Experts of a small language model.
Size: 11 layers, width 96, vocabulary 1419, 5.03M parameters.
Training: a variant of Adam for the experts, 220M tokens, 4968 steps.
Below are experts of layer 2 (counted from 0) of a mixture-of-experts language model. Rows are named router (the router's row for the expert), up (a neuron's input weights, with its number) and show model dimensions 0-95. Each number is 128 + 32 x the weight over its row's rms, rounded and kept within 0 to 255. Numbers have three digits each.
Before each expert's rows: "gets" lists some tokens that make up at least twice as much of what it gets as of all text. This comes from a sample of Wikipedia text that the model never trained on. Tokens count by the router's weight.

# expert 2
gets: " a", " M", ")", " B", " p", " m"
router:093091173121098165101088155181095135089168172137162146171170143146127075162129119172163082152102087169089155164116120174119093117108110161158159106096133170119172153169101086145168090102152103172111092151088111156176087123155142105161101168098169101163092169130158100093096171171110100092
up8:100167192124093119141105125109143164091133182183098129142155158096124122114162143076116097124104063170098084126177103168082142132077132144187148165179124122126113157136096143169074062177119145072138107123114133123101059097125149067144126139158151099163142157124197075144154132153094147123
up9:114153121112179089088080128162095112083116128169140101092137140141099117115157055120110110112090144076167110118157153114105105136207121120096107164132115068082255101098107127127161122143137101156152142129128163103100132095176114155149082142159174131158132179155084062097128141111102133135
up10:156100106174108089070114160075146095135107131130155110101143130190124120110144117150118083168126111087129086109072133140177157070186119144132136113150156111182155114106146108101101071141116190134136149126129069176145108107174056061148135116145161147111095180077121066124150154135143195125
up11:089046144151100185128179108142113156094095131120150144160156141052113101113074145142143091098125131101133117123131111115064140152098139090043170120157082117098130112126111103099121157101092146129086075144157169059139139108084125139129106141191138192133123170127104119117152073142155062159
up12:144123090155110150179113150090162146139084111095123173123155098170187139152126137098134146162178160125114121143128187082183090093092104133142097078130218129198118143058088135124108150151084131117130141111155146194127084157151128132139107105042071096121162100135142165112111156097125145150
up13:103179124163151062140161146172156112134112126152192130141144143094126124119114145121165105131104078104133148093172140117168133147157108200117124148152121084068149151111044105128126116147117119067059104165142161116098124134157109129171116148073226129135070128131090184110187170136116144140
up14:131099164091126117166158126127059129129108134071133188133075160109129146173093148195146110137178111163121120101178135090213114184181098163148093139131141122139126062154134143099138155094076159129175141142122055171123065142150152076114118128134109132109137190123172155154104138141123155158
up15:091133130131136105128090135097096151082128181072114122091124131139218127132144148107121149162146156123153113110149083147093100181209102145157141077151181133094138086164134151172147099056076137175146146211141093088149132141132149134127123208106136161135074140091119109099136142160092100111
up16:132109159099119150122124114129111182109183132184105106135072109112182123107145107173097108124138135127161098123095145077132133157114119133109163190162061040111151106188114126097079136111145132128153010149142083105111141137109136127150175188113187153133061140098112116123163101146147122139
up17:153210155096145075124161163129136092120123143181082119157167144066178145086125126187207111133147144094129076144107135118156113176143149117131150170089153128084156135127158103138136127135102129110132062139139084131185112161131149081113086131121174141108164180160118104178186108115163072087
up18:092121197102080101122108061142142136146115136119106156116160158083108085070090185128161135131096101100150133102171154072097149071151173110188167120141102183172152031154135140163135112174119155116147073178173089105146119122094153145155121116161154132139161157088115100166139137140128151127
up19:152102132147136100128085119154095089105129134186154063180209137136125132116096124167068109103136163151158116154148139141125103108099072111121136150118123078183162129098050129116107126117082162124110150171135125149069057157110120171131166089113059169129138162120077130136085089080080154137
up20:126173067109089125103125133063103066097085092125207109103148143132131117153082135113070148103130151181152183139120202105154123086115075123130119127103138049185123159151144129089130166210149192075142119132087181113131128138152089148135135128162124108100132129124121107135121171157107131116
up21:148172130158111159160129091168104128125179151112136096129152127059099093185133163135182107125119131145076115163152130107145125142115117190175104150132112179103119093130150145181099142137141156134108178145063060147175120064101104112189106181098107083132122141157131089162157213086140164129
up22:167056122078148166132133106090148113079171106128131144111202129135146099116154145084144109171077189169118138106116171191168108135133095138120126077153157082125132189125099124206105104167154138142214148163138088180110116104125157157133124092096107092117130169133107181098140137150096137144
up23:112104095204111196142119155138134051140193144090109168118125121125115111164117187141154143144154159129128184123191073192140138155117092135117159101192109156091121155136124121123098053141154145173089110090128139106129125136182159160155102165141134158154102166189118143100098146127194151123
up24:115118127142153142118128133124131105121127142174139195123152100123182127157153116046118117176097113138119150056151153169112138090114115150182064112128109145153170138084119115129124144194184084110180159143090166124129136099133082086165156110147107059227132095139152095133107172144132071093
up25:117092091115150135141091147103130149147132093106126120165060089090135125129094140152108094113094164113100078165184052088168153122118114149159071126100110107130132092166147164080113140136179095144111098157145070124184090151174152138044102117110086141142057097161104196125107086140147115133
up26:091131161086123115115132151111111138133153120073124157127129084154099116174114155169089092114121149154175134128165163126146118174031161072125137125096122117116161169139188113164130142147169179109213194097106187064083143110161092128111135140137094068146167155126122089157124131129070124151
up27:146108097149151134184130101133136165106146127111120173146064087177134121179149139137171118125117078106189134113144126143058162105152138071087195100152161124124134118092147109089119191134139065133105130056154125180089137125085058190068159117150178140090080135109134123123123145136139122104
up28:114133135143093104166088120152136096115112110145094194178164116133101136101097190087094090142132043147151220123179126117179163103137131168149166100103114144110162111101112116109114106121139151132064110183113147055143118163163096096178109156100109126108157153136067181132111089159132092155
up29:165139136171114152146126169105152158148081132136180131144092116209177152119161134070098135146126151116089120138161139122090138117157143097096155133132112128119140241103096118156166124098115143171090115107195127138128133139094128170188044174115141150117090177150174145085114122140077083158
up30:059155112136123165127169159147162110115061097179113153117081085115126143173069120075103113162108121117143172141123152064150130139206097086117146171138096128084140136110086125121154100081131095186145060113104150174083092183120120087155111176170156153130094104136158117120122178130150102147
up31:125180143125166123047103144083086124099159136088192138066103123132085150165117072067118112153091125150100161112103102119157108148094099150141122128071128124124158116127182133129177143085185171136114091125137150130138158091109072140106139222141178150113144142145203163132114142152102083131
up32:133121109144130096136068140172124100113121199117196158113197117104125142122080109154111103100083170111147104130126138151163199108073183089101126101129063127153145221145150105059127182126124164090112133149099123130176145119181128140096123093126119132099140123148141174116084105144058122136
up33:139126169144132085114117192134119086099178116141130128074100155088130167117156099119161057165074140086130118095100113108142116141187160189127118168171141107138148078141139067090124123154135134129094155096097186154153123102080104051105137123178163159206122134108095138136120091160129064135
up34:118056126152145140085114113127112130140126143082142097092201152139088107155096181107191113161124150132129147083144166142163149099097136141085130102054141168174133131178076144159130137083129098093130163117106093144167067123137133149155144133151145104114140150143185091181159229136085173124
up35:110102132118151164106106132096109149093095119194119069107166122084136128147124132164139116081125073106157089112134094091126082118142104098139161068165100111170166116147094154145094063132170152153052077167143113064088103140140141121156179145147106152122095157131128135080125154124195203077
up36:176119157163055085167090166145156091125159178154119140179129168101157106114093130137160112123141092137060133133076114116153131084116123114114117180129111126082144096071073104131175150075140101117103055205119112096162141105117125191184111108125104138139119125124067110136152147160142104070
up37:153162151159110136139092156097164179126133146105090136117159187092162058138101101141184133126069091188107120129087132105080171060126185202135155142127149155105127071110168170140097087185126137119094130144163136099139133096138116114128046120128151120076141091120158114152142150116121187096
up38:100100109190159099121091112108110090122150103160231155108091112116128043145097178138146106148148097159126141142153171101145122195099114132110095109120103138167164136091133105127117140099152141120151107146098143167076089160225099075105162115077145096161084139120140096119195105111120112138
up39:086138111119145111101119134141126133153133161123198104167040085157166165128075113205191093148105109146138140122085072145134135152112100097115107149144116114129146144098114088120106082153048131149139113135141146119167204179100183169089075139156172118126083179142095130108114129180108122125
up40:168141173148175161144088167153157202160115142153168134129102164098196095148080161165056090161144138110136114149183131185105142124145108111147112116162069139070157063121132124098118087110187110125146091138085140087126106111056166146129127123132168116101156150099089145179149155138160115150
up41:113114071122111154172138132147156097119146182150112164083143060139161130097117118111099122163149142116133155078109115097116099129132126112170132159184067083124201176089148150069096157184108098104137080134177135083081124147131143105118162138049150128112148114118156133155201155118151119052
up42:126112119092203082143079147138137130130182119189147108108149135137105127158115106133110079132136088147150145118075152156119097135130149120192146113073140098187171113154180112142119167157223141091158105165103108115179081137164105085104179122105160114140140093122157057096101083126075163126
up43:065145097123106162078099133174140135144135143129132159139145111060134091128150146153098124133131149083099113148105164147180112164199094162103136122153187135134128089148146169059093091152092144162083129169115028129090114150142110121136066113164063158162171101157188142131117126104101155148
up44:070094166123077140182152134165171072123144119197121147155122142131096129125133149133136130095205119135066140113097139110151135091085103155104152156158109099131118091147182146109139126142104074153150067129069072127153137108136106095183100154110060142176109166106190144103145154202122151132
up45:163081122112089137173150139171095093141134137154121102153153066093128200078150115104146133100047151112129116083159113112108125170162124101144116111142130207108143094154082161121156149117099151159090138164113145104223109100095084206151142157143139122130152089155155136059129115137107171117
up46:142142104196112161158156113078192108137132080173154164097093075169157187119112142073099156148129175092101141134138172074150115091178108136096138140189120115093084170051113140103103143176115138110171115165138119112051159116136126183140130104108072151102127096131107133125100136109164146149
up47:109159193164136123098123171176113167133188164142089159192069121119153157145166190117154147148146114081028152125168115180137116104149131121150135131181089158120113093152139142127142106122078113179106057149118112134139122152161129172128144126122149165117115165194137147114135124209157160121
up48:123094125157112126085075088071111166131118119154134155151182183212171118169149139087122116194111113144134102162119119139157156131137122151155110150135181189141146182114067133112111133140104165098114127158148143215074101126105136072162101168124131109101162116127146144115126141170214175133
up49:152110130150124128132124094105098142135089118146156126098098069115212121121133096093179118164122178141170083144156135087110116135158089180115145128117089087088152171035114091128137138146154160063194144124095145141106072073186134112123156135091111155143163107125085076132145122062120114168
up50:131136100152094155107138165120191136126079110121176148120149059136117080104093147063165137134078120112078135105091086161072148051137104156175129140172164041120150173124113142095157116123116174123117089106169120169168159118133140158121134090061166098141112116097152126121152142104161064133
up51:138149089141135134171132112160130142142089181148141125171075142082125158133104105131101117116137146097128121132082091143146147099131170106122140109167064197093112145110177075142135100179153080133092105163110077099217112180144133156156084151156199185140059146159086126080113142164147114117
up52:152123130117106179079089117063131144137143107148183126101175123113140125136110142164182129165107171133131163073178149077183127100192140113142109153098144109122125174145150128117095150123108078125093178167127180075189104116093111096096087104140169054126115106168106118161120147128052163085
up53:120146112135174180076076194102114059102150150161136174146137135079141117149140154120085128145086121120097151110180136108098115156169149135092180105156053113076142091158116100142140161084108107136105093120149130198157088084116153132127078112139126146129115198116144100190111152124170143058
up54:090137150094148206110064102138143144127160119101100145191150143113154122091143136138153125119104129113110130100181068101060131174186160136155182091168155155142130127135147110148079124120163087170157076191105138083189088162058159090163143134125077109096174143108124125155115155130164107120
up55:124162060126168121070088132138099079122136153102132141100091090161130097159115111174112132167127121197167150130143156088167098132103047099137077091096077133162146137099149063120082100103092111109114104106057097170051105098102099157120113192129145168111098130144143128158152122132153158133
up56:089159137131043160122125066155132141150090104182115134138172148109193140135154130107119135143154138101118122114131100116162075094105143135109158180153165104124138157135106092100150132116101040098088145183098172170149091149094127148157082147090127162177070136099149036143090122173133100118
up57:098171115171175120120132160102131124136128122117140131114193148153139130107149106148081118129071139162095087161130129109092139117171123146171069090141113068146134164110154110068155109085175157142125102108086055122157150063155078137063183125129122145121083129117163127120192156145048186123
up58:208107119156115122101096060129192152134063192141102115096125129095163136139109149121116115151124144134112117126156136095126127179179110135097073078111153189110159137142126138128161127100107112085148156203062058153201124154091095116090145135131149116149138101118084160151142070146143088095
up59:129191174101178080149153139087032100152181119089182133112102136116131120133124132123116076127112098176110181140091153126152157214120118129092077082137103195115122129102204104097144106102111149134128137151151160117172120132148122102100130143148127123089130156154109173120129190167089071125
up60:155097126112121136166103118121174160156155094169147174161116086203098116147124153115092110152147102157078122094194149133125114073113102212135149170139162126140137125127125146168124150073117168125124135158101090162032155129107074119160170122102076083132132132068138114176198121109154127144
up61:099160148138111114118141095106138137044142099120184135145161134228091105130157116118153089120137103118116147101133142127111101098168069166100140191157091110046126117090119112136082174121151085139141051171108097162098152120157144158165125129103112180182162172108087154128119123169143085115
up62:169118127121118170073118148153107172157151125181128125193132112114101069155104182147157099074119114166074146142064119160120142125144116142163140046139149121182142055092120121141118102130124106110179128167118057103194108122085101070127134122137114108108142124134127080087117148117071109188
up63:098178142147120068129128148126113139144079138144126123185132120105192083161103104113143065133128129129089149140175136127132122155074114094114115104119074124067168084106113102103157125139140108148158136200096144154109117108125112037220159192160084174139128128194101092133086133127158121134
up64:109136141118168173153153133124072092092152157105129103160081168138116161129168108151114088130112160155063184138188149138123053198121123109095069100091132087113108191140107104094145155104182122167122143118135129140075121124143129113111077157203165111175155108101127122069166164161097101132
up65:120145146073156125121032103109065097112128120062121126138131109125168100081130055161089102115088108169130104143124149138086117141154161095135119101166131110171118191121143126119129088102095127092115144129162145085131094107127207094089178091145125114163029151128100159152106178130141113156
up66:142154150122099127064070054118117154101127138119117175202116134100184169155147147152104133146097164096149145131179169130083122108173148171134185095137177131172106179082129201083131161129090092113126104131150121149169147104154091095076144099154153113101151197138126100123097136157124098082
up67:133053119124181109114135074141103097093138046127210157214098105133154111140110120133132118097115176172076111125171159140152102167070081135127145158108123158104146167147098123131107122074147121163147132145124158122078106173148145169154139142134092142169169113104102130079141194089126083148
up68:182113129133063125100153141184150123140155138161155109124147157189127115130104152164111106130192125153105092187131128071140134110110089114090126127135102173125120126194163156129105124125121171173121105196047108146118057143149110128173118126105159143123112252090146151116150169129144152138
up69:165167163167139153046092190112151155087160149118186177102115136123132141128127105116139134141115140156098221156132110160086129164139111096121115099137121117094159172074147099107141153124185143137100089091087122127107132094144148129184167178109148177110129094130130124040125128137200157080
up70:107094174138099144137132121113122087133190158105075137194200140110141143130109161172116147139120118125109095132145116076165104143109116116097161115111057155070137083175094141141137074149156111117080020132098046118150108162201152137119109106144162128160099162130145118095139131152137086124
up71:121170167090133133127133153123073138090126173194098147121157121145097164063186127105177089135108121075147149108087155137121164184129096164152143058170145144067116142153167168038177076123088157106122113140160151127133169136140142121132091100150136117145150104135090144207164121138096139103
up72:144092151100061144125135109163126139173114151138120133179178130087128113188145115183104160212086116168079104109171143085054091127150148137110116158124096145115169111099128119155116142053135087141095149109096179161145106142106172137123134177132137161157140171145137082152126141177161145045
up73:143131132122146093185080180162151158109116138215108136132116107117184091120109153154181112121185062137142129125105090056152151120178130118083101095138111182074137143132132130113146123118092134134106118163131148102129084191105172102174091159148157148130162170181077110116148183187089111133
up74:145130124055122084163168158131098165129141136159192092171155062156161138098122149157089110072089095095083159069119104154088116134128109130086105096090097173117160112127126096136121095080143148099146131082191072165125092113146165120124185142178092106154166143160113174162114178121090115142
up75:115061133109151091188194071171096170087149163115094161138121142132150129133072083192113125146129131106112147146149136140192155146093141169109154135101102107102175140154163114160208161180091158145103123114096107129140114179139141099133094184159104135113092140132106140170129147185071069142
up76:136150194093135197092128150111172121125160115107148127168107077153142107109135101152174105078142117151080068172173149146121130073111103155129170084132143120142160141126110143172120152087151171138155150137068036079172134148094138067175152113115127147119180121107090121132145071098085140168
up77:167103110150110105101147128120111128144141124102136168144121149169173118132143157189130111164094099161031101125177074091160164148115100119127122091099105118164149214148158095078096112098181131136091140144086114102126138129140112174122203158154147161120150150183169101114096133170089058172
up78:115113089072151178113053103098145146113096160087174173106189153136079121116163085100150102100100120180161159134135166175159149098128138136127135133129108159203140113132135166164148063181143074104105139157104114131140136130085116085139133126109187144154096165121180099116080138183131193106
up79:146077128210153098114136107106089114163105114125188154200100134130110148133172162143132081177098149118122165117122086130100167092105168127138117164178132138138138075103162103127128160105195157129115128117161122135119128139093070142137104147121170069119058132179100185082162110160131043129
up80:134113096090135089069095159126092052119147116128114138124099150051154124090093083152088124080076087161143115108134082109109123202126140116097104083144190093179135113130128140077177126127187129132142112144135168108181131140146132142123097181092221140152096152099065111119138119133129121142
up81:096079137079111147120108158108145160084159154165172123151092155154115163139096112080118124108120093193147106173169103112092110113142132169146171193136093120084100090116111139097156098142139109165162088206112034141143089167103124089117142127102145116169136100101145133155080079199086130134
up82:178097115168120082108068104137174100115093080132185189146196161179146102150081131108173132127163164154168135147152121160106106110106124101178121134113174082167123179120177096145159110197146130131165128155081129163060072116146096124175159113118083104149144107129114153116141162093139159148
up83:174101163143065096149095107138190144134124100121155115123163070158211137148122130193124132105096115194162163093136123074128154135124134059132123112148123150138152190040158068135135154161155126113097114147123170157128113138141166128120108073086144112160182115095118098086117162145071144142
up84:171052205072111143203115175138106144117098150095106109116104141100122075094161116087091102164119137111094131116145129127119121123114121147145148116114130143155155112154132143176169123087166035221151121121116075101099099082121143110130101176115125109119107140108198134097142125139122204119
up85:165106159083131110113143141097136085108126174114106172167095159078135146085102110147184131147068178093076132093191125140093112095149101124155167150164134141112149145109132122082118130149168084102093140084170128148146201123149103105085172122178197149147096095127115120190160150150164061103
up86:053206198120124196129121172147134106133161105114117114174110052068132142124094152133131133109156135118082168122104141173115089152146127149146108138175172112155121160111137157211138106149134077120138086140114129123169107139123167113121120113192106164123105117089204121138124081135167101070
up87:134087179174127116168110123124081031149150137143100103108137104071144149118139130157113097096114139158136089166127192155124132118135153167146116118096150157069158114162069168124116097072163076076120097110110145090156145098112137163177085087130110104204114182088086135121099173098150103140
up88:134131179125052121128104166131087101122087126154162164136186167147129170146145119110179121071110134108144144131123147132132200071127154096161172083130117205188130175119105136139111084190182101110156116135094106103168101111179154060153189128073123123121119170096142130110125094148148148117
up89:126078110129175086105081118149094139106081176108129109120163090141159152075091083140191099136098098144128146110081147143081192166118082149106075097124040076080115170106156071132123116116116162092130133104146154110120147105148121133090182139108165109125130181106127102071099184145133107088
up90:138101172126144086161106111126096105131112149154123091188065095112136137097110131180148110114121102101126081109092129053170132197133171134109138113157079098088124060102104095151091128084108101095168159138102112131099108133161068089161065152169188182123165141120115119083102118191124108101
up91:202127144118176107127083093135118087119114126175170160132118133120098129189078100138113108144051109144121183136142174099136054140136118100113117160155197143140147159127113056125120132188165151055121137095138186142110120115100109162094088087124097139157162159118152089085117142142059140133
up92:132194169198105098164124121142164093166092132108190153126168089164157151118097087119162129145105140134159080148105164145155147114170142126128174089118144091156143185101110142133105131172164141112119077180148179180143053160156138149174186122046134071162135122096110147104147132126139137151
up93:099137161140112181170154095095110133120224124163110142135145157143141099143088149159127132104085130095135123100192124151107137104117054148200229098136103135120155134135126108153103132122168150139159128148097105096160151146140085100224103102122061102158142070130115176117119122154106098139
up94:139124159140136233136111051147122149165129145172117111145156090126108126162126133129211125135132166124089122105117114143144128097090124205135163108133140102091108164121149146107150143154142120161144082168089061135112145130163099108164133115116150122144106068034202125096116083171096122089
up95:053092147154120113046136172126141106112145130123095097187102135121101169107141137147094118103094147139164096161096181113129162173171129123168193085201092155120131151149155152118152157115070149134124101155099150110096067124180172124125079151122110104094125180151114181131153179108152185143
up96:164143125064056174114142070156085071100146121135157134142085077144159130158120078137110121134102078154150154134108138127132115096061075136104121164139138137087132150157062103195101140135194101121124120193104134114069157162144092155151110151094147157104093151071099078093139145125141151093
up97:147174096090109142127135142098093131143113125185065096129153094200109121144155129143158112093116126187118161065091130090168111118164102179193135098105149102103122125117121138135136142203143117108194165179078054069155142105157108116157154118128133114168115139081172119136100103093099183160
up98:128106138146136203116105156119142135155092206115204121138124100098089141157137119093150078171122147185072176118132116148173138102043108131075108126101136135147116139140152129163113127166194146134128087118173108134089156150120143055103180189086103078190131115122146141099153147116115154118
up99:114112101159100164115153122197134085106135128127196080179118151144150161135094128162195095143129133138040093100125191075147107097126153128093137061127099101139165140128162072100134147124156174151068124138106123090107128117101123038101147170135137089130149151140073148068122145132133109102
up100:147144173081097110165117061133115101065160105105157166103147159117126130141102099112187125132188175136114125101167094132121148105138150087116156125169071086145135155107069103133147115169176136158043146117150130183145097139179097092144124106045115144102163189106124143195143138135154137151
up101:089112149171110249095098153129128117153156126119120174164123127154100104183108197139087118129116055130081137169112173150177107124048089133146075148089144134183130168159109181140088115124130106172099143133143084153150108114105118104177120109093146127131112088131173128124096135139109143083
up102:144118131169151138165083107105191129134155166160150180086118133176088116122139174072063066118163095137124131144108119188128145119150134104123211109145116120183136143125111154145163120096167106186147126150129142217122070132116073110162147112057100119131117175137173097134165107166104142114
up103:150163189102131146154065182127126153108165148080101133123162112070086086109118121150084119140165096101130098126128120132098127199169175150075085140124114169158122112098187111098225071106073155120094105089163129104121092172152110138140106130151132166114167136105098124078169161130138106162
up104:120139116149157159131038096113092079088134138108122168123235166076141079113138088157125130084095166147144082169143142084116102102143100128097082094084111072096138182161088125154098116148168174148171142125140115172092133143130140108133108101121105085105113108142153163108182118138079148082
up105:145154130129103113149118109164155149077101128167122160173152150139138145195079153130117137146113118106117180124137149091137142095129057077089186182187131108107176117157101079133114139049133086090083069101099170170146115149124161173157114110128153190101139193111099075145098136140117095148
up106:150108206179081192124129113105155075105104186108145130131108070145136137125160137113139140096107151130157193112119097141093141049098142163149159133182167142164133167117092129103141139078142114089170143079165128147179106078161140105117157168092099143143133132086140092077169097160142065159
up107:112148158154125157148159184150166148098154089110108128202085085110114149111090141131156153127149103074105164155081219154142152102042147116105118154157114116152109146108123129171094176104111149129138177125127223129103083125171131154156101134112129196130111155158155096145143193111155128152
up108:086145207086129158129113159160155135164156190136102126148108160120106139129138118125159170153123133091095139103119116100134171117104155133103073130132147106118181061154105106121120047129131085140132114101135100062148150115102180097162065172194134159162112109131117131153168163208170081082
up109:075137154108132239118151107094117128134130122160104164173124120112097113141108144138125108123118120151047082197172087202102050086120178187141168136155137166141147106137108158125092127088144086159128139161082136088178095132143145175084135140151101119135123119109144105131103164132087157098
up110:110117206148110153108083192149082122145123153132089092124177102120098141100109057121177089147100101128144155193157130096143154114120126144171195105140126098200144140166116150136087068141122140136083127116120142161175056147121136068115134114158170149126100149112170171101144184123115183143
up111:124176136099108139129111161184125088076112114209171077110170145124079110135164175148163109138139091118148164198091114132161100158147121109108171124109117115121076162132153164135129157108138130132082149211152038103148133100136106166088170120118148132122083160171098146085165137090088137090
up112:139054131115083200157141159136141158106166146108102115173105150185118116156124106137128091100138113146081141171147148144138135172098104162160184089101053164110122112132117100168083182113087131176105083141139080161183149130101095148136174140133112091075110124163068150134122142184154068109
up113:091116115167125176131125150173109130102066105198132085162204127139135157115127088130096127142129117121124119146134147092075146121144121100120091093098131147096122156048128144184078111094113116133109148122162167112089125149110102138158139162084157064138069202138072131097175186121068174109
up114:122088078153130135074111091097095056084077077083163099095133117127132113146099139107173128121072181137156125115189162060119127147139149113119104136126150137094156163040116105073183096156102165105147111147097133125129086144170107136128090116139103121129149153162108102089067194129170128156
up115:100110133108102141126141144158119087158152158143094090163097141088133072133120140112194134143143114083156163155197156119022120135173147112107158137151123118058093061116142157112128076140120119090141111135139027143152126144069091099162156133149178161170163134151114135106153179097117133124
up116:117100126153124177132050123106081173170184165142095134158092161105113112136158157158115111112144114103077100142047150144074132133139124148179108105126170142120146136139126149144120101156122185145118133108045096128224088110117130118097033127097144107087075154152152156126166131137133161128
up117:156075142121130157104119171130135112152176095078102112164126109144101101151117106209110099084171130142177140179158178157150135150134082086152126068120168177194129184143145163122080115096128147117142108100115074131127045136112158149080145140152115109084136105090203094124157134135110147081
up118:099138151126145167142153119072098119134143145066154117148168133156064109185094146114131118081079139236119122069106086101107092093121136184150098134144150132126119159185165112104172128080139158123143126080104143163185135159120133143095114121130168139149155131071100174059176126158140091115
up119:151117171095116189078121146098116136076086149187164095126185105162155145156138115151128152108109212221103176183180115136138120122089138126139121122113121114138147112125137159092103120186101118122115104087110098097171094183101178118194116163147146086153148136128137112083147137145100061154
up120:078130179084117158059098132104068150119157063095130171097145149126077105141129126141126125121105156150083188163104138170132068118084154177147124132060105124180116124138195138167150125104189129122180156132147139171199068104131128119098139168120101084164143111086138131095163139115125142126
up121:068096160078155087154118113130050115127112188071178117127167093138155096181137095137116124093086115197075092121104130144092159098118132136129167133111123111098117101171160094097119130112090142102196077093120131133161107127145136192130101100193101134143182108186101158161112168167131129125
up122:121111124154090124086123104168136092143133174144092073148161107146080127103111105127196137145164132168146155122116110119085089136135136163118160118120109144125131138115057167159149110100172077114092152154066157138164128123137179124193065222150138075138124143158162201075151143163088145093
up123:141156139142106121085053156129137094138125140125166136077087154171156134156127078207159101104124130143126128104098102081040157097089137111151145109180141149168137103102087060169111130177127097162194177174053114103151127129103121106092120130081112124140144093153145143109110076170131140109
up124:138128146132140197106099145190101118085150126090117168146193170118150134092064178113127142115041136081105145110125182115118057136149106153152109105127161112137136195141157107122150146136170170126171117170109144168129095162203139105167112110167106100126145089060171125122125128097076142133
up125:071195086101126141109118127168036078164161138082158110093115137101166123125108120175109102142105141152120150130078102156131077145116097116091097110127178079126151074117155129101129148185150074094178128206118092110153128142178153047145117168121165130112141151106132144134185111144122112102
up126:142176123140121108096088085119076205145129101091124134155178114145111112096116168096130095103089063161169123122129165161118139120196177146099078070111116106132168165115108151141127154064212146141144128193078138135185130107129115156107127111088154101108118176142113093104122101115111057137
up127:157140159128102159143093155130099142117226122090125139185116055083176097181120137096114122175137115145070126162151121100141099094139169101149161154128080099092149114109084124138068069122109100161110095113139165136113109147105141150126090133100164159097109155113103054114144129209176087110
up128:155085151150073149105112163148120135128183097129135125148173141185135104117077180115133117130155132123111113124139149198157111173066142208132169153145121125121129165141152156125099148126131094093108126142088137151198160125177108071156085122068144099103086156128107114070047171166129088174
up129:080093105166135138096143163172151155116091117123193126111106137147143143146163108126183117116175164147105108169089128193110104169164155132107170106116090133108140168115140103113166160149126136148080134092116113138091064117194183093176108155099165094094095171077180118131154214140143091084
up130:122151140166150113158123168148128128124181113114150096097123148141152116157099110077182107142122086075131074148138160167103129176139122192193144112105180155181161135166159076132132146108180191094136086127108126109162147157157071138027154159116137117127119179151149156085151111117123064107
up131:145116143171104167112137126158062075109087135057228111120109174123104150139093102133128136122139159185084127179135155110122081091092087141139127137093175178049109146147178113121141120159157126168085103142156084106159121108152186141108128198131112085161127129151109097094106153136133125087
up132:151153109141147037119128141105163102128183128099106108155130104156145137135125135083169122126121169114116123130170161051175107094126160097141088087129171123173146103114139102042108084178148177124137124130130191111110105133132115099148130092148109083142084142168046101165107175095158199132
up133:077150139165127126109094109129130105110116165170139110140105129100174150162116112164115118133110115171093146113109120093110070123125128163149094126101186153134151109096167130150138171153062095158138114155143178161133161165166171171143072181098165126197138173142081000141085119123112096129
up134:149140076178141099064096096125110089073114092105172158171223133133165150123112124085079127125146115195166123138108140155141128065107126098134083158133111137131147168054136101137104140117151164103170139103102153150096111135180099110080116116129108097173130188081146062112128082119141146161
up135:115154122062126154171058173141115162079090157153125133129147150088137108116106138154163129134142093106157162091156156153101136114124135158140199113150073115148182170187125179120135093141091060086116085114128129114160135142119184064161116158085156152158096155157131059157115103176148082092
up136:103101109181156197120142129133081117131079071142194092143110081160142072088079129140098117085067061147156160105118125124181093142138194109087138103088139184124172157180127130138127150121079135100187172120106143138128063169084154149130130094127110129124165124135111171145119157102125137165
up137:070078122106127119130068129108013137115120162163129145175131110157148097084129077153147097087126163116110147129127115142072124154098120082080097130122147135128109111201101124147143069121138114120147111201113077096071129115083147135120108154136101065132119207162121104154132134154078123161
up138:120167146078143100138091105130138131148088121099123120138155053090163126133125137127086097152114129110111182055114185116080095130148090170136123201083135038171158131138156136116083099122173127158031070122169103123147100118121090087184149117124123089124166121130144084131136132140094108129
up139:101101098156207049111117125149128080110061117076142160139174110110116115110077123180158101108080134114171142132087161087151126193134121115183078122112174136151157124105128120161138090105156109111176142117146164110057089143149169113069137122104069094164065125114108142125138103091125105111
up140:136164141214119126081093096153160106116124145149096144147173137127130085144088093079068158094127146148173106182147171143105142110170120135108120122157158110063153091169114137113093105166136128088088106184149140161255142133104143107155132133161102107091138140096168120111124106085115076147
up141:159101129129075155088120109138114141113132135083181126130130105199159086136114139133103106159144122171117158120105110143219094165128170127081119130082164134110122154138075087156146139057141199148145128162115179133136139139171087091145117124115064116132141141112179106171153152147076053199
up142:089127184136098084187160121135093146120192089176186100178128126141106134158141168089104100158098103158121107133169122163090101145097125158130092095153103146099137138131166090174206132128119136141135164178147137131165126129110088174127131104079163149160076197119114106141104220174137144159
up143:103066156101139108142137114170116126111099173138152109098093109093128168117127159124146110159153064124164147171134158128140100186172115116112167076090133088129166091181137150194136120085116144135110046124068110105098120099127124097099084104159117121097099185104183108197138188134133122060
up144:136065174196127145144098150104105124130106141162090114149111144097154093130155167119146124163063121133129121145117148115138079053105070078157068150138136178112138180116091115135158140165088179124139075087157144195116107150150162037167125125136152115145140140109128075119142102126147106055
up145:127079121098148124134115160126169130158139179122130101117120144124100118171111186067100073136138110130086140145058130185132090095120198147161152117119197200124153103138119114098103117136172113138065158212152128094143128164078064169073127180116129135127130144157134147083109098117126141079
up146:082102178131116135173144180102176135141163154116124127113094115146120094118151145145116142136147087098051136101110117125097080134065197189180164111128127171122106088154061125082101104116088066163130172116135148178196133169147093152127148167126120124145093157142154155137070128182093095117
up147:086146112170064145125156212146168176129123112089141135138099126129109103129142158149141089146123102086097114128117121100144115113127051190120129085105071071100131130129093185117107166139067115155081068147162160117155155126101137171205163170179140127155105115179083120141119126171129142090
up148:077165115098137125117143137134098106113094114070183106159099142096075132142102107098120080126106078112134140131163119092118110198163099175111163122117111086060164153199152094206107108104172144117120114075157097108097085134125154157120029086124114151140093128147127145087125146175137102102